config.toml
num_hidden_layers = 14
d_expert = 64
hidden_act = "clamped_swiglu"
normalize_top_k = false
norm_place = "pre"
norm_eps = 1e-05
positions = "rope"
rope_theta = 10000.0
init = "normal"
learning_rate = 0.00365
final_lr_fraction = 0.0
Below are experts of layer 4 (counted from 0) of a mixture-of-experts language model. Rows are named router (the router's row for the expert) and show model dimensions 0-47. Each number is 500 + 40 x the weight over its row's rms, rounded and kept within 0 to 999. Numbers have three digits each.
After each expert's rows: a language model's description of what the expert responds to; "comes after" lists some tokens at least twice as common just before its tokens as in all text. This comes from a sample of Wikipedia text that the model never trained on. Tokens count by the router's weight.

# expert 6
router:441558553450475496506487484578498503623604577506519484548461462480563482569531537524528534538492494503444445515489473419478535476521452529494528
What it handles: Line breaks and cells inside pipe tables, foreign-script bytes after "Japanese:", accented letters, coordinate symbols, and capital initials of names.
comes after: " |", " 0", " was", "|", " (", " /"

# expert 37
router:510497505519452541563542480438550435456459478511421422473553486544454536446543438567510504478525543515448465456525527449459519458516474531468501
What it handles: Pipe separators between cells of data tables full of numbers, such as vote counts, percentages, heights and match scores.
comes after: " ", " 0", " —", " 1", " 2", ")"

# expert 38
router:560513572461542497506476570474543504551501567479579542506552523522515593517514576545532420503473492535502481526506557515511504445502494487535590
What it handles: Short lowercase first pieces of technical or scientific words, such as syn-ovium, co-ercion, des-erticola, s, c, d, p.
comes after: "-", " and", " of", " the", " a", "="

# expert 26
router:502569483538482502588487525488556522462423494457490548467552511445468476434550484511468482481491455478462479452418551539489513479551531452490542
What it handles: First pieces of words right after the or a, such as fre-eware, Spe-aker, Rem-ember, impress-ion, plus decimal numbers in tables.
comes after: " the", " The", " a", "The", "'s", " Sh"

# expert 58
router:504543515539495500530483483575549496484469487532499543476468448500469491506506443527540500456470472488485573547468531489533514528535525456489572
What it handles: Abstract nouns after the, usually before of or was, such as the time, the term, the way, the result, the name.
comes after: " the", " The", "The", " his", " first", "'s"

# expert 40
router:435477529506499498515525474509517539489471536527502549442461435484481560418486488522485489503486481471586483470452508611534494523499530525499517
What it handles: Words after a or an, mostly adverb endings or person nouns, such as fairly small, predominantly, a woman, a private.
comes after: " a", " an", " the", " Best", " un", " mon"

# expert 24
router:520520496503516509499522455522523481560448485487474581529532462483451541571477613445537481531528465499455514582539490547455421474525457449510502
What it handles: Line-initial dash or pipe opening an infobox or list field, as in "- Address:", "- Country:", "- Built:", "- Recorded:".
comes after: "\n", " Date", " Turnout", "During", "At", "from"

# expert 60
router:497498562412545478506490463506509504522549492433510472499458430494472458477502476456437543441476440594463517444462497463463458474509496551458486
What it handles: Capitalized column headings and field labels in tables and infoboxes, like Title, Company, Votes, Production, plus capitalized first cell words.
comes after: " |", "|", ";", "-", ":", " -"

# expert 28
router:520462528426482544509544495546499554472548479513546432538485477535427571452540450569514564521532451507547452486443451479528515510525475501421499
What it handles: Country names and codes, mostly in sports or results tables and biographies, such as Sweden, Germany, FRA, United States.
comes after: " |", " in", " of", "|", " New", " South"

# expert 21
router:567497513490478525432537446485444513536543475486526480453493489572502547588398442483464583406522508517465470493560436444520541553488483537496409
What it handles: Sentence- or clause-initial the, The, he, their after a period or comma, and US place words such as American, U.S., York, California, United States.
comes after: ".", ",", "s.", "s,", " New", " that"

# expert 5
router:579470572552550537551492481532565462462523489511468511431497469522563539497510447450478577497475538501504512470527384441449509440506477533513483
What it handles: First names beginning a full personal name, often after list dashes, table pipes or "by", such as John, William, Jorge.
comes after: "-", " |", "|", " by", "=", " by:"